config = dict(
    num_hidden_layers=12,
    hidden_act='swiglu',
    shared_expert_gate=True,
)
Below are experts of layer 8 (counted from 0) of a mixture-of-experts language model. Rows are named router (the router's row for the expert), gate (a neuron's input weights, with its number), up (a neuron's input weights, with its number), down (a neuron's output weights, with its number) and show model dimensions 0-255. Each number is 128 + 24 x the weight over its row's rms, rounded and kept within 0 to 255. Numbers have three digits each.
After each expert's rows: a language model's description of what the expert responds to. This comes from a sample of Wikipedia text that the model never trained on.

# expert 39
router:137125132084141162164134073143101139087077081138112118174110068116133098144121125166138150166148145123095127149139152131097115103095096115129113168123124105134145136105124135134104174127096140106120085121101125144179094097135143128120157108124077153137127136102129080142140137125121160144112120120101099100137134109145122083083135153133124160126145136138137090173114154165117137122101152131197121141101104123137138081184091160155138150100118143120103153108158109141142135165158099133121115103157095106103133157111137092100119090158136097077129132115134144113134097137147145100124134130114180120121161078155130170135128117167137131087171137148138138130140123175137141136102127141131115088144090169121153098142139098147127104116126115139151146123128098143159142148129153
gate0:135135094110153101115100133139121149122145108143149124212126061137084135136127118142120189149136119125146134124196118099140131125147104150149181152121086108115089088143163134128106156140123096128112114108145121157127115160165108117144165153154111132113168133123160152111128129116114092149099161137128124189139124131171118095125124112128093107115144123123132133106121156101124135159156131126133134123112144146121084108142092168205153162135146091170111143151119143114143156166143181118135116145146122140121138126149148155112127116118161110133137133155110165162133088146125100137156118159147095113109146114179077128122152133113109146170097142142130133122148158122125126149110144118184114157142143088164173109158120146153106109132132164149156128107135144109153174136130090
up0:116126151154128124171136129107074114139120114130157155139157108108135171197162104108106206112135087162121111098124123126133137136123157165108153125089115172124136100160125133105123147141115122141150122130088137152117097142115157165144145120115126138138135142103098166125131091108114132127141117075136132145154126128155105116120176092177094114077168111080124095126115149168169123135100138136119149143144102106094095164133114147107137170112123110148138127121089095134129155130121137136138101155183134146177148094135127154117098086115097153101124093098110139155126162120115162086140113173132141073165146142143087125134112115148088123138122137105075127126118142124141130132150116142118123120139126131113139128100179105082149139109176129100119137116083146102112113156111121
down0:114110119090118139098156160127165084133146121162127130135108148144150173146164098093131160129136156134113111137110146105184145106109111150135158159116154128131158123149116114110128133114111143145119123119115111136127168164118120143124167146151164098068104175141114116135150130118131130120095163099110173100117145157170121114088091137169123090104174141156145118130130115124119144140158136130152116150141127120095109111161133202144139156123136122145123135148071179128134105127132143104185121147182140127126133113111127138172111093135121132112113120148134107107157133100075184153126149104152127143140121095140140131151117188103141112124173135136144108143133157096152113101137117162134126167111099140103143138110145136116113217138103140135132115100149135150115081115153177
gate1:172155133152127138152119125074083088155147097154149146144069140092131134139161106151100093110158168139093133094126157126109105069143099129127113129114080107112133151141128125107151153121103116119141114126166121153127150125186163142109128140133111143149114161154121106105112136112138124145121105118147091122107098099128126144117140141124128114124135147166128153091162154126141165152153115106123128133117151168154084104138118134115136142082116113078144124149126133122144116160122096120105152144125161129120160087105092127125140134171158120138153157114151177174103124144101118101111128129179160155155078129176104141130118152129103171091107132093105141153143117131135142134147100169156105116125093136107092102113135121116146125117146194106151137139102139147146113105040122
up1:106126163099114120137149105095169140086117116184151111101050139076131136131105110119146083139125126131105140182063119139117070131170128111120138129147131133092134148123099153103168130139141132121138124137158147166165141129164145148133174106120114079117114137115115087106123112172121108137080102142142156150104070129107104106163111152147167126112148132138140096125109137122139127148128129109122118137132134151107126115138100147132107160136122166159147100156126147139148137131111107108103122142079139147144061093139139094172201112155098132106130127102137134124122124123151105125124101114124136168138169142116140132144122137133109145112065108107122138157105102082126126119142130116186139117126135136116122107146160101137152123147131166080132152136074094161124151138105131
down1:113099160122169126143099124135181092151127156131153143139136106185121136116175139133128106139139154154120155140117137120100128184157144120134147128126099155147111124174156139102132105141106107123108141179119132169124125102138118116167109171138157120141138100131115142103105143129113125075146114099176164117115115160083139115103130121137103158131153123143150154195110136135138148151149132136131118110123119132177117124117166155156161155119133104049185123149104103136102096100102122114106151148144125099113121142071144156121156132156165121102135130139144180151106129101116119110120150116124119166119131143129086122118128100092104112090110137124138142128159127177122141131153126127124137116137116126118129105127091167094183105161139176155118076111163130080106165165130094
Name syllables, credit colons. Colons after "Written by"/"Story by" in film credits, the n of doesn't/didn't, and inner syllables of foreign names like Mor-occo, Fed-eri-co.

# expert 56
router:112141149129171100108138089141137150151114116108124153161118131105089140138061109164159134128146122120106120120126145130107164122129087147124167116149104157122177090085128158098128138149086103125135079084149141116142140166130161107102163102129090162103125150118129137161135128132106140165098125129148103132113161108138123159087139103133113144124114098115115070144109141137115134104142156106137105151117106087144100124143084105132144106104111139093076134128116084152179146143166095106144100081130128103070158104118134079114152140102144121145137139127132148087091116097136173084137149133127110166175113123164112167135150125119108110122136135119161111126105148162121137133121135141132128144098124156161122111169169155120092141121135192122121129135161095135144119170115155
gate0:100109107181154114119124112102147171140134117079129164085131136125099122101099079117110138118138124130081134103115139111134125129165151136126133119115127139112085156135165109126156117119127105125112117178136157165097127144163101130112126109118113120090128163151163111160182109107129111116149137125144109127114133076155132129158096161149144106151142126075137096119129109101112144142117133117141108139169100132130094103153156118125136159143127124142196137126152175111120158169109135118150130077148142051120106140128081047183128085144118122155123182103116102135134155130120141120135107123141121110108114168125075137124142145158102124117165136143127120123085119145089182149126105114119157125115105098147124102164166135112118130153137129166091134115103091125123139114128136
up0:132092154119138173148106169104126125152122154129090085126167089120125111135128105079149144130147111156143109191148142115166105125145130115111132094120124108151128170121102074135122151111115115137097132128131144143117086082092165146168135103132109145137110083157106129124068136158198121139123091135164149175135141137139134085148132152138084149092148195173121158142103151115140127153085143128108123094131187093147163146108142137145158069119132117158105118106128150102111170104126135166108123129125143132190141130143132136130163115124113114130133135132136123111144146144124123125132137159110164127165110092107135116092153097124119109106119098114138160139124128159112104135108163122123131121133099088116120149131090119142109127090092140064125112100137136145138104107115112
down0:155135128116161119088122126155156161121141096099139158137171150141137140122111115115114166124131113137124156123144079146113090136121123138146119112076154101126100142154092116180143122094143124133099112128141114103186101116144118120083120100130112091140133144131136162177122134122119108119142185161124104115107161132142080109101139113113162123082113114125156114108182130115117113125148143133104116128145127134112136149124114174142099136132030096129116116145136115165080135126146121110180122166143099099155151142128100116107136123150172125092135153097148140114107110101147097110160129108143116095111143106068139118139131151136147109115088144158149128109118139149107125167144136143111143172143076128156107186120150126175139157155090163160128170132144109107156119161145118
gate1:078112145135115112109143165119134119116097112157152133126098139135117122124121133116111145129130146125179100144178144125077089139096071100131130114137130120127101142076102177121138100113174127166103134099124132168162134132121120144128151110131178105151127120160147114148120148137128122146159141092144093125106134181125118078137137151134128109086155179132123122110097120128132151119106100175088143188119151094166138099115120088112124116150115104111075119153136171085082113114082138135127114118139150110137108148133141117109122104147102143141128103107107120121110156101151150141088131143111124120161072128161146096145130123124125117175134160134135089124174175095107117143149113139199110117131142133182115166137129135118147109098171139170114102136151149131121105138109154
up1:133136130109116146102157122157119164106111120115159128131152113122099129143105100141094163099121087111126119127140149138095093139170110148109084131117135093151150106115105137127097072080127102149156193138126117153133086136115124076144138138135097122137139132142125146088181164165144103084168159119128083150107154154106116156118192104133118135125161126141141123124173157133135160073148137139116065126103113142114134122145090098120138144110122105116080101115140108139088113144125109118114155161097139110117162111129105159136161097084140127122110114133095114127100085114125146140110111137121121141140150076122121130122123116117124131144145084126108133124095191151108151157125134173137162126111091160145114133114114167140132147128075148171126138106114148122115113161148065
down1:137124112160098115106120130131117164109134154121103164118094093128144100129140108182104134121119038109094115129143127137083112119130147132137115136135166095113168141146153123122090142135152124141133149126155132139121109127086080093097094132090127124105089129128155157132133163125130131103116132147132122087142134142167146130116145128144121109115097154121108093116133117167154113106138149095083119138133079178117133145156154071088123142173113150155141128087130113114110125093161082129128097143140111146157151107132123124107168164165099100111098115162139121136141090145138121088097087149113123109121161127144145127162100113072140090117121156120092103131093120150128115101146157105121110147167142098086075093143118118098129112141168137115165112130068125121126152099144107
Place name starts. Opening pieces of place names after in, of or commas, such as Har-are, Hal-ifax, New York, Louis-ville.

# expert 15
router:160151202092151115146154119153100140150130112145089131144126153118132117133081101117144156140139149111062079121118120131117130151130078134132157094120130140126158082120112112094131117117075121099105157112135123159099093147135130098126172154131093151119083185114140134152118164129123150166128129133168094146140145118150154125147121177122106162120138105076115106146094107130121124129154128118141114137111098108113123128149090100148135149114090136099123164112119112138135141125143118068145103100149128132089120144126130111103142123086150117113137177141124126089067095106109152114138112131115136126152090116174147133108121126141107137167159080109151117134128138150123125096052125148119127147088099176136107120184172126095104139110114121139140130163121136102150120152144149
gate0:139145127168110120172117159115120146134141117102083131132093152167155132123104077112110152154133126121103144123152136137167151099130106116128113094114101144121117164135108117134110112089141151118179129167123136142106124094076153132152158129121121133097133168111158151148133182121104126114146113126156125117162125119120139153120122185139099164143104067150092108167110171155102135159123134175126115174111090069142149122176120130150146141122113167132130097117121110130144152161129063127121112122124151170158067164136130129137108125126109152089114104151106153122130076151093096154145105164173132101146112143115135128122100142143172158131147118122152108132122136112145147121115134126136135135133115157125162118164166122095058092131138132117109146158103081131129137148167124
up0:121136125120109096136130084082166190096137132109137094136150119135127142129110121135122113119145127093128140162127166100118114153093110121127179168133118109147086112167160130126119143177085129177128144143102170091134093128137140116141118141113137134118094120082137075138139132127108120070122117119093144137150113134114096159092156090176113136114153154149125153149115130105166098124132093173118082111138145110115111155122197125157129176159137128108122126147112152084100121102137158152144144144131116116129089136145097117107114158100106122123094131113187106055122152160161127142138166121121156139126136136134139118114160156117107114122154116153107132127128081123132105125098116148148103166169171124162116160093131150110144143143133112147128121094106146148162086125165125
down0:152159103118145144162124106168137107165103079113109122131094109140099116082130116190166127113133145123101133100105105158156163077139114175148100119134090114166118141118048119119101169115084122161142181115126117092110143153150134179116137116150117140101143105111138108127143117111153140149178114129129139117096144108138083097162131095116136136150090102166118122143160119115105130133171109172116119141102130140118129089149105112158137119124123094120116152130098128133129120099123122130138122125133160134104125084129109112072149117179173119153149151108117134104126089100110146110138092111098127075161143131150135166103122117127149138152100120116167132148123097127114100138133106073108099110098152169139114142152173141111120136153135156114110129098146120116150184119130111
gate1:170111121114153127155118113133149118129118150137125142109132128120089104141134132114125123106128120121103115117118123153144148108061149175110153142109155162133174111136078129141089106150109093099127132138105124105047105139134120123116124136089112139139113075086112163090133172112121151166148143094112107135162128082149111150133134164124127131129139120110137115169136107114144164141134129122113168123121104105125154120141152107097166128154115110109122112094166142106139114148108126101110147062169121110133131162135123149132155177104143143165080160137117129116113131080125109121131128138098148140130097198152144130116137090134077074153146138098077124131106124108128153113103141154105124117100137147094107149122154127100105115111172152134141112173094138132085067147148089
up1:130118129183139094135122130138132150133107196098154150093150096177105117129084107151162113114102100119149118143126137107178189168141143108112102108136166175131154117139121109134143120165130121086113100109129151118118128141168098128154138120087115150152151092151124142090106137129141112138138079106165091114123109080135116157111145147134113105106132121126100122119066101132164152136125082143118166097107153131118101101154122114120180086171135103129125136141137121103110178119141155129122093140095112153114146087137119144110151168137125121134129137118135116169106080114133158169147111131123139112143100139141171136116112112143126081105138103115135125165128131131164148076111158092172109144089103139149138147108145121148138156111091182129138111171135156144144117110155110
down1:118120124152127134118127162151106079151111098109127121122118153134118124150139183097100130116147123139107083131136125110139102114117141137136120182129175146106166151155112122121133139125128136147147109147127124167142147137165101126127115154109132141128173176094185127082115140178107164142149123152097112131116097112124109136150099109117135127100128132114130130122081141149124142144124161099099159140085148137124201122096152162176128109147121085134163120125153125123111088132147128131083068088111113154085137082132117126099122117088172142103128125151121143124104128115128100120132132131143152122172090185073146152143086094128107126140136103120113131120111164167110150124109143116126160129140154106108127118152142133140150170144087160146140171141100139069101096178142091
Entry-initial capitals. Capitalized first word or piece starting a list item, heading or table cell after a dash, pipe or line break, e.g. State, Sidewinder, In.

# expert 21
router:131137143102171126126169101132152156087109071097124090153135104103092118153110110168164127134159121150112108147125124197109118111131107118115154115103106136149109097156102116094148094095114118128106142074134122090142117143139157116154186131147122151147124205154169115158182138159111149104101149115113088128114131115109138138082118136132122123092138145054182099126150131117148127121158154138125120113138119134158119099143106117140151110144117136093094119124148126165160170120141107094133091124164122125093130156120124117153124151133151121121127140127104138095113090092114142103134126101124131152140129097153115154163094097163153086134149146174109103116134093146131146151084120148128127128121109166133099138116136152079119122129112122141124131192166128130149164131099129
gate0:164180129110126113121145121106144134120114163139115093158154083124142131190111113128103089097140130135106113164104098160121149118119121125108121137125137102139105140159160149110095125172136176140136133130161129105165110101157165174134108102132106129139144169147143114120113126082126192115122141159160116133152118095070151107050074112147111141127126084104134136124152124118126142125132142100128138126153162136182128112091101186091154152131116182110123125155133152164084145059128141092129114062133122118108110144129123108104132133150122140109130132114140133077124121131154102094121128125135125143142156110102109143127078155141162135137147155170137087099131129125152115117142112136111128110145136109128176115149122102132129134174140148100090120135144123095150144162113114
up0:148081106128174102148146118106136146146159132130147112137138119146122160145115099118109133180142118123118086117145151138114114171133132084120134142130134141128131138124097148121120112169126110119144111074104144104117123103152178187140115105116136111077133125118125133174098092117099101143085113119129075146127102136069126180099129125105143102076123108123139116141125078143122120119174117132105101161124130144135089138103106137129147161155136192081097140116106093095078150159126116092120106159127139138100140170161165135126159107147104129130133127166084087108127141169085108122131119155151093115123148168146074122135145144097144150147091131088087102126139101092110121128156155131114101096121108140150107095110129115143175103144148117146115127119133092135122131148120108
down0:089142060138123132144127121133118177085169113113121070100133142136129104151132138073093106124159088144128113138104114127097108136132134133127162132166121100108138150108091105122102116150148120116155118130122174114095133122116145189199111121124125120128131174188135145127128133097128119130095137147049111140134113148139115114107099132104144126132144141154173120112133116133127147134141176142108112155131159128133142155105131133117140158114131126125163113108137095132112090121108153121121136171130101153167115172108134116110116115132098177118135118082059111098141136143135127101103153111175182122117156146158118153136153161169105149143138128117121142129131126145120147103130087103080116108156133149164157128094134125141086149120146121140117122212118110135123114099104144
gate1:143146167140150140105166105144142123101086117148103138158122117168036118109123128111137164146134150129102138134119114182113152111071149138151125175125125120069087145148132116131175137104110145107102152129130107097154145123120109151152131094142135154136134163137079112138152109148106120131113123149190126167087111135124102130124143113134101131149124148129125107117099107122122157113106114135174089149148125146156122138152098137138141066114130129147083120113111113126140139127111097108115165152129105107135130150124122190154097145158151110152109154144115132109114137175104117141117120120077153127143105141110118106145133114119095083084138122087099118086161082135124139118140181110151149138113113108101088090115136094083102123166107126130167162142091151123117101137153148
up1:162192182104124121099184100123150166157120124145137115102100082143124109127126109144097174124117097133153105180113111125156123152131129084140143152049115109116130139130169109138159108133108135155096104148089105096153137146122103124151152132119172127128111119038127105130116129125104144122135141155111122152115131131166136158136153147083132119141083123155133133099157103133138132139114139155140121150133103177140120114108120167145099152110087145106134140129121137127123118100155112109152147137130124100166150112162106120145106105132137130177109163123124115125110134103128122121097083104108106087128154107094092121091130160115096087136183139125124123090127122101121180128179123143062109151112105109158126155140126090130097126090161133110156120131135132109134138150136130
down1:107126121132151107140107114141134101082105119155125121127117156156120150152099128127129117116164128136130108156114130135155107161155122159129158132126105101128107135095121136180121092145121121148120078176131101158113087114134134112127137148129106155115153150134146143127168151102114096121149171119108150145172082122147157141130097151114076091145116106120146154106142129138138137127149163175108137141167155112121129113121136118130133054091117127135064110132151139162115120116149145106100090148116141060129129107163127146165139187099128145093125160151161099152185132151094112133127148112146088138104087108153127150152136145112122089116103130092124118111114113105131141140107150133143096156107123155158158107108107127080138117133135132118138106120106212091168119076093136
Prepositions after verbs. Prepositions and linking words following biography verbs and nouns, like served as, joined forces with, advisor to, member of.

# expert 47
router:149108109081163142117175138100152146129098138101130095195126098111135148131131102132137132122154168158097147172150148133145117086130064124165125134126114127147167095140077121095117102113077099119093137124119130146135057152117132098091146111129110135154133144091142111129156128140122174161088128129085094146109110102152090094121165124148127128132122164139144137167157111168151121124144128129143133104109117123191111108156079144183138155107121129139078104092134095149162141115134137127142125096106104099120161125103124090114108136105152129095146120129120158112132113092075145131154162144108155119108116108154150159121173131124155125153161147137126152126128110184132123126124131145115084123106132188120108143134140124116144134131102109130131126135148114087160111100143143
gate0:154142127168104126115119129138136160094118122105182138104136122170182167178136123102097143129126149142125116147111090127140134139162149183165135166103133124097121139104147119122154162107110128124140146149116128120151182138145127170106131117167141131148091106097127113144125153158140119178119145191095098135136149137147161070096129112118124155116142147157136147104102177071125114114169122140145102098129122165114108137165099147172112122117152140103101175170161088178144109147152103105090148144164117112149145140139102136136124147143115176122137131119099140118140133131114126157156140154127153154144141132112069108131100105088121085156105110152137109094119129153115165125115137152176126178171124139169121106108144124162114128135138121158128121153089130136138117142133151
up0:134155114130175146170141124132146165110132091091092165110127095099167079105120122089131099125137087088131142120125109119134164152128147138093135113132128154121135104135165136115113147111115133174136112124115106155125119103147132121138125087119085120134111148132145161144155131112144118133187126123122165076123096114162129160135132147076105143163142126104125144152121162113116152128113099162106115074081085131142153114115084100150142126100102084141163135114126118109108119118162132128154147130114124073076121110132082161186172133139100142100115091115097187146119155107139135127152141096113124099120114184092140161092102146125110136135117114102131125141128117132054144134106111101110114129128124141099131151190116136134140114119090175143140132121136096154110125141105114
down0:125150165113122133100137169129131113118147156108115160140093143148101123126139116135168168120154151136126106137114143128124148104124182112145120126094177167170108115150121132155108120103101111108096161096136146116138159148144119110131116111124120167131108153142093128098078160141115122136131101144160137140152125154099127114072085139131120099162128125100155103116106070166138149155098148133109059117115127125161117091091099143124135136133109165092118101155135096140154143116138138177145121148136144151180180145172102105112167106143121164127086138125128153167125170132126143135144132157098111158108112139145132124170133090159102119107103114109143129125170166166101128124108068149134141125124113110145085105142173113099132123177105154109152102129143158138101094155116161
gate1:172156151126115105112114130114139096134126139132100104135106111112133142095148121112158119099178155181109134153132079134115151083118122158168118125089147134146141113149101131146181151101147117089122142112158142117160180134128159136102142136200149134096150145086108108082152166098142126106126137108147119120161151150127100122106145108147127150154135140097194096143141110111156113152145122158133162076128164119079099151154120049168155148143127096108157147125149095134145090139134132111134123139167127127101079114075136155135115152096120120118178088129143145159110104103120134117156124145126118139117142121133121112108148092109157122119136129131109118128121131138134105168104145103129138124159112176110105166148094142138162130134138124112161109128145125178093123094156140
up1:138166123128069132132146110121077124145149150153131092163122127122152129185113127116107067104146131108123102138115105173093111126108141135153110127146134164129123132133090129110089097095141118154128173123126108132116107137174143123122107148114097161107136144130123093199131108124120142114132090133112164195110177129130148118069132159132089136106140083115105092129156153116125143088098090112132144113173101117100113119087155141138096077119143147142102148093151165141114132151133137112139130123115119162146124126143107164166121085171137101108148148134144106136119146131145153136138120153153136143154096155143157094119144148167130085162101137091090115144147121149146149134146101128100138094136132155105141124129095106113100083147092118134185139139141180137128118154113116
down1:107123166136097109183112071155144131141161126099148113142116144116128139197094136134112109129154125104135123126124101145161153161162133156144143138105098124152136138100150128142113117152118141161110111120124163113116143111122112159179125118129142149083101162101158090139156134154154094129172128110131152141076143121152118140116157117114142147086142111115122140150097160114075107120124121143146064095119088188115153102094165150124169093137123106124134133123139094099136153128118147106139104088126135132153150126110144165130117185137124110116108127111121152104119120158124112145086104119130112138153115116105112098163128111093123098142142144134084154134099095135094103106143106117172133125148099151078119138134063183134125077115140105084136108140105170106154164126120138
Foreign word endings. Final letters and suffixes of non-English names and words, e.g. Romanian, Spanish, Japanese romaji, including diacritic letters like ș, ō, ā.

# expert 24
router:124122180105161150134121126122143084137119126120108117161129117104090125159101133157141140159134144139116112153148148130117107091103071100107142166155094153126152100123121124100095126113110102109124113129101069171166134116105148156104124121150095152132136161094141077146125149125133138152078111140150117107121148109126107111083094119136088149126148134149156092140085127122143159110157153122165141130131127127153089116134096184169136148091102122122118124083148129130155140137158130143131084099096096139125145139162126100092114103105136144133145129108148160081101111077125159074121116128113124151184156100163117163096161137147155126135113096175152157120095131169153114103120136111115095112177139133137125146161136147139145147103136153102152140139169104106151134147101170
gate0:135192058097157154128131122124150095136099103170106124120135168129116132145139142128094119116094137143115179119145113130104136120136108170139117125082128166105119130113101129103167097129127142119088154150152100110098126115082092137134086117152092132092127163105130100128105124131110132117101131118143135113156135120161105136099114158140154147151147092124111114152152093161118158130145129152117126071092139111124154132118106178109151095129152094129126096108116154141145165124093133104098139125120121126115153131145092114131152222115127134151158130109110109152154098144161137127114066089086135132136129135128133164133117123121144148135156160143100131120102135138143069096110168109136150115155108149140157105117168158110120105132091101172137132163137161098065146141126139
up0:117129118082100159120155140095121115125109118109133099156126114151142114146169123108123142136092113109089117135121134102154123145133095080129198110163137148128145092115150118115085115164146097159157141087139115183106151134122138104139126150131121169157108096140127126146124113118110167104111113117090135147093159109149118139113118104165121115142143150136074097125153149114139149133112042099093113177136109158124078115103138092119122142158126122136144073125129139137118127190082094148138150115136099151118128115152110155158130163150153119145155112149126112095114154125137121117126103126108151133126078111127132141149135116156089110112124119165172116106115058155126119121154127140132109159144123143150139105130152145115124107139119124099106065104092114170153143082083146
down0:138155124111084079088099089139180133141145092124129094121096135190123085155135136117122112120100111128077114096103119083119134152131134157145114153128129126090118107127101112113157136107124106105115138135145108109157121135140137112147166104154072130142177186130123125185137118148130093144134111134152137108114153114095088149133159118164129169124090122126119135100104106108156108122113136098143097111146153138147147117128161137140141101110120125109129154130072121141108132106117133098111149105109123156108131109071196155140115138129160129132197115176054125124096122142114129109099135125107136126155147140135140136110114157146142120133130145112176137165159142124114169146109083167120144130135095115120111115139130130077078133133108131104064136121140106123138095129128101
gate1:151153160111128139112188110145119157124111156099109154106148135113122122117123140095076144107119134111102168124136117126142090066128101094149146110119124115147126075116076146150121138101166162063096085099116161149148114179120119115125127126149148141135119125153172108141143103163112114124105140176108117146124153140137135139132127159135133091113139097145082127129112147085093071107207102143133097105110166111141109132132129147148147145084168134087116118152122149100114168114130145161101097134025140140111121124112140111125131115119146135117125136139125117141152118109164173113134117135135142129115155105108128139101172114112103153130162122137110116119091155150133124110126131127115106128180181157119123152152133138071107115126118132143094127130135146115164118116130133
up1:143136129170137147170155147129126143107118156121069125106166088062167106114137096154087133119115149141155119098128124167141157126188121166138100113173150096096119153158170127118155157130104109159128163144125088124146155107124106130155144144093098107124100082136147156121162121110093115166120164126113086155102114143116149143137104096145139115178122175160129087095144187121129116156096156153119112106158102091096142132085154138071140120130103127139164154117130121124120104117088127133141143107111139123127102126124103151110097172111155150086141144139101113145134101113104121130112105103138122092117110105111150122113107080164157118103131158095145113100109084147112114159100094108130100134089181125118135132141138159116154131133147144129134138138132130118091139129127119
down1:141163164131128129143141150177146124108126108116139102119134129130162135158128079123148148181166136096157138097150106138087141121127202119128117125123128143180176118113176136093151103128121133133099151117156137092155097140110127126100141100111117144073112156135138096142110167156130132120132191086119107179154123140138111148092103104145113126133105085101127148134141105128140137099182105147128102131139114144127091063147124137133122145159130108137123155108131131123125138108106075132148098133123125071171151135174121123122111086127159144092110109173092134100117105097124128131112121149112153144155142113144070151120153127133156142159101139114144129122113089108107109148139175098202160141142115137120128135122120134158144137112127111127187134135135080127123104127100127
Foreign name word pieces. Middle and final pieces of non-English names and words, often Asian or Indic, such as Sh-iva, Tan-tra, Don-g.

# expert 50
router:152143128055184111147125130106120134107112140096114126165129104130136130099119105092172100143129126151110118121156106168131163125122133103122163107107167080122134097150110131123132083138118122118111098072136122128150103098096121110140171124094073180109121195131114105169140164140106167140098117114106135141126143145129138144119129117111126150120153108096137129148134124135116149127179109101173137148160141093172120089151120119148152134104134159094110159128135127160117138134120121123115141120160098143122161120125169108113122142111116138089140140095140115119107126108117188121178111120125156150139108112178076161107127107129092093144157137162101109115084125151151134131129140147167096141090121201119107108126122124080141106122128175158125119108143149138090128120144155
gate0:152169136106083129130179147104144128122097121135149104138122113128110112140111129140091108132128121152153160118139113115146146114097148154166111133103137088140153133139090147136157123090112148109138091110115183123158132113164156096136106126109106142144136118130122091154138115162138168175108103071104089107126141140115105133097140110137139136135117146128114106148114155162147119126176119167153124089100153114164117150141146092133122137125151168116183121154094141129105166099122084142117124162149105134165132144135164106101147146136147118126108155110193065116094089150136135102141133108057078116150161142176101138129091144153119092115114140111106104152157154119120129147129201121126081135118171138124158132112127173124128092133132130130145115109140124164092111149141130
up0:128096138136109127098137156133135144134111124098112129082162113127126106128116127106126138142117182113136125134149138199087110115189145109145103129172120128087167121145139156154128157123125138146148091168123104118156159098162142133151126111131135134177121129135135139114133126099121120140134140118130133117113164130112146147084135143146139117143112163165135130151156107133167143126101135119149126161098165119165115113147145167116090073098089113133138130095125155128085127142129136092133091108103163147171119138171131127151124109143163114166136126139094149139141157119148146155091142157167120137149129150094165118096129123158139140114153130130119153063140148121159080174119132130139173126136102088143170143108108097127168172100128209155124159152142084114169149089137116
down0:115159107094198112111115145106106123124134107112106102150126139157150119143163130120132098129102109108154145138121166119182110078154106131126133129130135133117121134149114119176109147129112113136108110119125155119116160105064138095166166090145105170122147132189135137113120165148113108107113134140110105180100126080129115153130145103131129148136101108143138114148145176156102149124154127115146147117122131124107119147126129127114180114156135130154075158083145144124130135168145086098135112157165113158068138149127134139108116075183176152144119119124080136133109154151110118124136138142127161078131115146133091136126161079136122140118112093127160166135114167123133151131146125086163134149174112133154078144119153127104112122087133115100176084127099103108138114120105143
gate1:135136110170137136138096137118158126133140133140114146106088146086129113121156131106087128139134088154113136073144121159126130126154165114127109121104147125127143116120131090171153139100096096103131124123177106154128120144108140145135124141079139107145131144109163129139110093085100114130125146134083154135167146124100070083081104152092113127123105124127148122128117090123102117138142122139131112138128112101126122117124126150154138124132067110132157097176159128135153137178133124145106163141129131138133124163183077123124148143180111134122107107122137139099163148101125098089118118134156138106187133115134092123115149067192168136143148113132076126093151145095144109141164152160173120105131106162091098102129095132159123104124155117140144103134118160131114199168128132
up1:147162128127100117164119146129087134174161146128146106133129136097161142115096138135138150135162147127142149168196180152107138089095119148093125109157107156157066146137112131089114112142145099133161137096138139169129161121119057095150117101136149110108112162117107145142150124106105132133118121148139097121130118111137150113145125128212138084117145096193115134158119104140141152120107117129119146151123111122099103156122163142106087139110113128089159077124106137168097144099125148145092116166114085134131133109094124117115129113133130174089107135119101175121095093138108140150137122112153132118147115083131117128147162155096132140125137138116167097154132118150165101123097112142127116134122109155146132129141149118111135113166078112133129143185104088134118095157122102
down1:173114123141174116125128132090149115097122142085130116092128133150095142158131140127138138119142101153167119130125121142082107123168134151113185139133126106170100079176115122121133100158167124177119106150130146138145135140146180115099122095111179124085123096111121112159150151131082129113100136091120136148140088095130100149102121059162137096149114152138159142101141131094130110115120166122144129146121139114133059157130108145138156084171144119103157158098138136169134084147102139134125078134145123089124122125144097109160149127123081153141165126149108134101143120130134153132131111096119097112158087127149104138141083156117142130123142177136119136075174116134089133135109178136135121108142132159121113156110180158110131143130124142143105152117148110146117102110121113
Linking prepositions. Prepositions and list connectors that link a phrase to what follows, especially as after known, plus including, such, called, by.